From a checkpoint of a small mixture-of-experts model trained on Wikipedia: 160 SwiGLU neurons an expert.
Below are experts of layer 2 (counted from 0) of a mixture-of-experts language model. Rows are named router (the router's row for the expert), gate (a neuron's input weights, with its number), up (a neuron's input weights, with its number), down (a neuron's output weights, with its number) and show model dimensions 0-159. Each number is 500 + 50 x the weight over its row's rms, rounded and kept within 0 to 999. Numbers have three digits each.
After each expert's rows: "mostly gets" lists some tokens that are sent to it at least half of the time; "raises" lists some tokens whose logits its average output raises strongly, later layers aside. This comes from a sample of Wikipedia text that the model never trained on.

# expert 7
router:488442466496463498444498400478524501545506525482533523452503544553556377506474401529530398428496447550506636496574423428489520460485508380481446459504487542498412420489473499474471475569392419464487531523508544469569448477487489518527470542465449462496535432486570473484523431512539489481564468389493469520532441467497512564458571593601579407461463416548480458470453494481486495561500478562539458480549528518381435441441399531459527496410513471609527510556458504499495512469466560
gate1:502532497506450493492532541442512477554533502404527412510516614509439409576483561422452517548517582468503504505495552517473521500584602539431578562505410528438455423473581466435483518484399550469473384446505427435479536591461427506545510542512493486485501475556444538519577509442509469405415456441494427432537565481529496504493465564487514542455485551471558533585469526517490472488468437431478512483496493559369476496470558607510499465494456476496483504553590575574485426411564552
up1:571426473525564535583349531526426440470464484432484512556556503489466506466657470477532467566497525479502490471486462470549424481524526506540573507489608401535456456487422538514396519392432445420488538458469558539472423431476494546508486543469402527420534524589442345564495601543510520474534438502507525515537501465515470492531574389474520453552572476552449498461506475530509416497449579552499502518440505548511507526513529517447518527472470437482541528466465575450472513522441515
down1:503490394526505467546516377517446421530389500522497531510567558533533487428515513464501392493493527479606500529481527523535565458528491457471490447583502458492462514529481480481449539548461437456569550561472490542487494575538444566427523507509487466491444415449479613565519513494445506550505612541572515454508513586445470542449490483395543478379459432447519543553471447476488452559467570558527629524522567482477522441471473438517526433445466408519521428486473571559496494589388550
mostly gets: "ocese", "ael", "uel", "formation", "mer", "olk"
raises: " (", "\"", " and", " |", ",", "s"

# expert 40
router:541519546539466536593540567482448457429496503535450564444473594526450599515448563525497575427479503531558398523578468587579538488488575523510593522546545525475484389440469449432478555472559525464512420504535469395512442505559461535449517491466546505435524435553484542508476445454521490473545481577515508569448427501516518449527473485425541567487491573562472501560544535487468459446543581393513487610431513492442548598597563467529437537471547461538563512482379500474499466519449464
gate6:556425531537492498525642489487563561482473532520464501503553507541500487436602597509504411549528514447593446526525500473475476480492576476436485514515388462477472479522483534464533578492434513529595503479491476439448519417577435475513525526496388490534501462513478482588527479555443495508550486417587434505434498466565605471503565532541560524562534528403454448474507513483427532457458529464462482458530642502439457564547494476442497462445475391541582489451604481468545533621541513
up6:466384564512530445426508506558520538484522602505512511419508487453462438516414470560498479483474495449469432490562422519507417471546501414534545464507460646478418468556385561499552499489491550453521497505557398485573419423411507449496531548549457432562474499535463508413490497505516489516519522531499454445616466577422500521445489468485506474468543570593436507426570515583453416451467402565517417500501470460517520461423526443459486485543518524544529494517432558500456564485597496
down6:494521474451453438579511493494443438405458465474452506486486553512511590424558478507424511544503473544413423473416365491417469604539492491570496450506491401479504519570599456594492580469475499488488535497465587518377523505619470575481523560495505437490559457430408576563526406519540533543538448496498467541519480432467539558545502557490473453472550469496485570558443480475411520443545500477515451448489476500556522561501489522492441544404524534393503490480480422505555453496415477
mostly gets: " along", " football", " served", " team", " worked", " teams"
raises: "-", ".", ",", ":"

# expert 56
router:435530516403510486426490565461470502538438514583526505436423483559419475479550560544431516467419533511455580517532548503450450538529378501573477469426478512605544613504542584527484509451642586539532517538394386478494537482522525596471513544496448478419570500516506510443566487516590533464517548516460588509514558422532512489494528468417471461509546500494450481485486510560508378537477488486523511505507501578475458457512443610461528502485476533528575478511508434501497480478509647
gate0:468447557529437584464616464568539425585530439453491483513506598551550543423455506583537425491431488568518464441501417463525539493518446449566594467518574535513525486428442418442462517508448396388524446553500475461553608538401465605521545519586507519514468540508454516549526487475533414457534539506463482549506507415510425522459476533496507409512555479607523487506547567527417439482444432443540472511473537566465475418481520492433510519422443471464499552499478500495487451489431528
up0:531509546507433576498462447472504555473504488524553618504524493431537461612541440503542552509502502458587438466499442530455382574531605457490505517440505573582469446538469451554556485472569471451538476411573534491481471394466530438508453590549484535488512500514543473457572503394564540498487503591429551491409482531395527430507481533519541529415474434557532432541454474569562519591544438515569431466543605540561469559488515405502494543551523514502554524578556512478528497464506526
down0:542472534576471499456535491422448552512499487537595512453492491581356406581467560563468522474518546523472458498374508557459475438494588463528397513620439453580491538523597553467474489521538457490536525494467487439425530628488546540440527493496465518567513483452479483542540536436379538560431454492438515542456513424450424519458576520505505535543459534489498444515472497539479565493520615455469508516547555553489491478498497496550579540568374501509491490472480466470609448439513463
mostly gets: " England", " Pan", " India", " Washington", "an", " po"
raises: "\n", "-", ".", ",", "lim", "up"

# expert 58
router:506425527430605521511565521465492513481480459580537559492437560554458518486486497493480518444409554513549412472587525544578508538439513522462500503490531487441494480525427418514482542483569553484406493484471441460494428497460502606532517518469514523479502507559498445565464451595475429492536552449442523524530545378445491496519564466516571516504516476499439606503565515604441409550458485388480471606550514518445524423443555485599429626544519463512500456521451507470566486615509585
gate1:557510520479487593560521465469585490481501451437472472565507436527579530493525476432440476527442408447567465566614449473515468510416429528567433533503506505396453533399492445480555327478561568493471586416529451529503502523515581460479541482540498470487522534439486570535474474505541485504466434518547411412569453512543549583447448471405466511491476440493480518514515569481419470581469533507499539485481531520463478464454481530473495548382533364475530488536580531527418434516488477
up1:521515500532449503420474451545526562493467560502477553551539367446497594567514356458580418566483548539439454483490467503488501516515535461488509515399453453556467486521458564427434542477500501443451547485478549554463496535521485497488480515551471529520543456583592450470492438534499533534472431550466464543469519462515468422474513490581496416485524416494506526499489495414558554574584589510518466608395523529423457520475489594371567524635475472520483447568517546502463469431544433
down1:505444525481481550480477528481569440595476539479507516514417472534436527569441489597472495499497426532499527518402399447488463519468481461509422489464462437544445564530437510563430438508496447556531541557435429455545480403424433519476552519415582455488427578455469440416533497485421415545545521478534406533603465512524533542535503476527507451470525513528546468474525473519432480492522546444520580454435482582578464509627528408467505457407580540495576451499450490536477510498619556
mostly gets: " night", " meeting", " meet", "alled", " attack", " bu"
raises: " of", " for", "-", ":"

# expert 21
router:491484541504495560511574471447527513488477501462502555444482530502528461477431522515556525413414517459494502480506520511465608435528463460534485528508534562435505467473517489424415511454466368439459529445526494521484520478518575360411511361458501441490521418609534490379552580429482493505491487535441453512421484531447503491407402532437429517516535448554435441519472600532433512531543414532403478540532501456521456547526531430582533542467466445510539449425481571483522522402460518
gate1:480455489437473562615504488532561514378506392529510470479489530445473495460458422579427547490431445527497420506592496539540509416569540424557524444431416550451453597523494492545633458511510568538461424470490445551473506475375502520533522462538523502490556391568482569520550463490538476458495527512608534493454464539496508504506522511571437498538448483477439554574543486420533550550478532519563468539515506515548526489537492546597593579464585510512635471477492469475553493501487532
up1:511513475486426559544546536453429533503586546445539348531453517463570600516505607451432512464418525529551507556530584485571495515480541541564435477484534498512515456478492580542456521542450567506507481522498517508454516523394503491492555510529578357518637531482456429496438516466483577483477596576561540496521500435530525436543460444542566511449555451580510505570528483508516524408427499471393466516509503494456506633553590498574521438517471449490524460495462546441543490510516464
down1:512586482611504479560491453557523438525485380461532528440507440545547508499538507501465518511430561470495445463515522559465530488445510548529547524493503580528480533548422480547414509496451522539453419436601558454608426502446513370480515449541529462518478498507524565438485577411517432455548596453534438545573614557529471568507507375567502451490562448573402483516451538508486555498528456439487511517527583528478524531552592410475498378547450478526522544501557538536484508500510473
mostly gets: " Christ", " Sher", " Greg", " McG", " Charl", " Gib"
raises: ".", "ag", ",", "-", "or"

# expert 47
router:397476482487422460509478437482533416491466412549578517480510449511523470474445499538502537548507458509583561478462562539510595469441526508437393515459527555576492532477562453587481532479494408487490545520530478580522542493369481500456487446461559566555549535567529451522555591540431389534475567441477551543514468558439533534459461572544585565463542420452501448502519550611460534597452424515536588541424584572518545427430424539514524443483478497531508514454509474544445489495519513
gate1:504497580519600507498562638518475450492457399537544511499566516489466482554541504429568482523542468529544477487476488436513481445578389566495522562407467555513550494520493468453465420488608578437540438442509513526379471460527510519492470451585485369466494457493453488469428511485440509655460467486462465479465540435485499505531533493465578445591534508421516622505561572561470492440535522478504535519453412583560500484422451550443472523528503510526535436528499562460504466569522523
up1:478539503550468451559449459456500464544486485461486441378519457553586469493526493505509519469563415469518580374521459545457505466418559579567497517563496500487524411557503459538422460518502490515495524561504490524505439473462497395482493482535437495519480577565410499489591500489423541530480483510483532375450517459347515423479523491526538565459493476512465533574479499478485549501368542476490423528588512406552486523505514536501407523568404440477540495524560519565398534386505428
down1:543522454540435448521537520520553383448582509537535517517553495481481581511452538574495470531523490506565515569642535622443524490534614558507487495504431561539530520482484449603504435542525526537446493511519526403547547531469530523462447457519525491554566586437526475557584444374563414479566569446496543397561513543489529490534460509479530574416387490454541482541487495472472493438535477487433556494515561523421530500548514494535485417529573570487472529506539467430508588471595510
mostly gets: "ST", "ID", "ED", "WE", "BS", "TC"
raises: "–", "-", ",", "s"

# expert 49
router:491515419500489462370504494442471457480565531481478553506547572515504383513523427509525426463472426539573573417501456440529394547453504474451480538489465511502427452573415537476468480492520499539487491511514508563547591448523545464578513422505460432578552450482475393475530472410629495512514408424459395449487411489405475544517495477427523457534444518532456602510543522496512503550477430550423452456605489554396548491531437507481517484496495465504438470423538501479504499444438471
gate0:508547474524520519422455498476489518479450493425533513487627458497538462473513438508515515439548571494431507503475578381431551504557544540541512438467472493513622561497463499454579418548534466593513498442509487527510481526577528521417623394467566441500474492514512485453408485420496503462541512513486537547549499438406415442496484435441522564540517401441549470504431385481514524474388480476522623496501524565502423516449517525596562494412471595482440451509534508484462545495479484
up0:450549536472359474442509523465414509436468528453544554459456457481536461507549443521506454597528450397501502530500484521478563523522496535620494540447535601538500496500535471514541460459502455498466475457530489445453625531433502411460442443461482535497547584513383455447608580550517546597403533464370488566452459518550579443430434486453482472466543421463455473510481532507550523497542465515555395474559541478452431438456522473512510518466539553521521487489579434569485476501531433
down0:557551452456461541396408455489616513439457474527481487585531511513527526529548535586437455491566569529424402456490513486414503479519518589447571581522531494526528484633556461384479523384556517439462490471475517549494476551491538464533492511497492429561541428484451494522436611550433461539402507523443416468460571519545469500510434441445504497486557472495523562484475531592512483477515373543452472494457442485495517495534426601608558520490472496457552512529486437482542485482532552
mostly gets: " cl", "ella", " du", "ona", "és", "rie"
raises: "ig", "at", "et"

# expert 30
router:493521455438446440429425427567555552464485538548542533462504385424489383518485395546487504443487419512495555510460531491506514562463576489456524507516501488536506446541488465514551499469437416541476444563549426544487457607469427488640506518467476518481525411465511451442488461494529515546485536439466607574570415470564513530488525494516591531575512508489557456489431424512546513525427449510554544510546499500599528454426433546550586455614510598461443494513471536513581510496449556
gate6:492492485429499491476506521525433429456500421482543475430578589476531484513457495524538441560456537571530534577477492530511532546457567516454461450450482515514501541535586446562509588421565480464498435465493578573470591550357404520469529461567552423520551564474561455481492564505482344603487516461417470552497475552485432558475432561517492487454476506571509485507422556532429409501477577526564565435473539572383530450432501507519459528530511492556507545556498539487520425544507542
up6:537497472475538537437512541532521559520517416440498566414526534469515496446563519464480468494527521462546546455537459575544592510515457513430529535553539632525501464407454518456477502507571530560476409538473407416512502515486562465518494496483453432538463512585501539520525353594482490507572522451506592565556434534534566433408512446488498458516611541463512476479521460490455434442428521394456513544550548477555535470562512503518557538527468512480516476361500605521415441518457605
down6:467465515505491419516479543516530531505546497576550449434444544470561432483517502432457514451439459501505478520566482537562613406535408482484452524441526578478482456497537477474501529558405478432496430474548570580497461465511419476607559401568521550478638536416502494385505555526499499534527446474471558497527486525569549520536521583473496431523574518442562462474437477558418460492573467607510562416439399469603528424521470419514515483489414562489470527523469551537491507475511509
mostly gets: " Labour", "orney", "stitutional", " Civil", "ultan", "AF"
raises: " in", " and", "ist", ",", ".", "-"

# expert 61
router:526589578522461527512509518531371452540483430479495568546472599479465580511412434499502542519518559527525472589529445518524527443508617499496547515457503461526573421456457394485526585426523475512457455478573528495465461459499540507449454471499590493442618489556545553533458430478476395540526503476461468592527529519459575499545474491505500498479593452430583428494487580532500458427499564427599503500439557611505568513516491503572484599473582481493578506475412508454530500502518462
gate0:408540540463553511427442467496480512572551522417508414537499501495646472519575508525527470476493407547480524573577496530498530500522452518479462520517459497482517565421604502560497572500478510499505497454456541558447459460494522542448464425301542541564483545428526521539562475382494435559484533496440462399462466491464452489565508516481455490433464482466566423460558585556429485458438522447502504542399545498480475576516436483471475414461479521438538553563402556548481500534481465
up0:576510547462474462449365454464407490439511483379480467501538647530515495531595461512428484477555392510567497506507361477495420476488465492496495480527536486531429489433491501481474543507465542522510496457482536447610472506482525529565430513452482559560518491508563511418491475463542548612583507522439464441498477473511414539583544516464514472581537488484456503479478489481459457548465378556487615551523545481526597468543530544520447424421524524614496486555535481473429475560458524
down0:485490417511433484494422426453467487494429492503529557478518456493432424591576570414490493496559555501515493482488535491505369517492473536450463529545509452520488456534513486433556529603446475440490704441562448573532472671488567488471439522445386526532469487554476421524516533515541435556478476494488508520485542473487537472401594496538493522558451572465437439556422492478504521475570565481526456512461489469448466518443463527452477504454568465569534438520493420478509424515524545
mostly gets: " touchdown", " kick", " sur", " heav", " Cow", " Sev"
raises: ".", ":", ",", "-"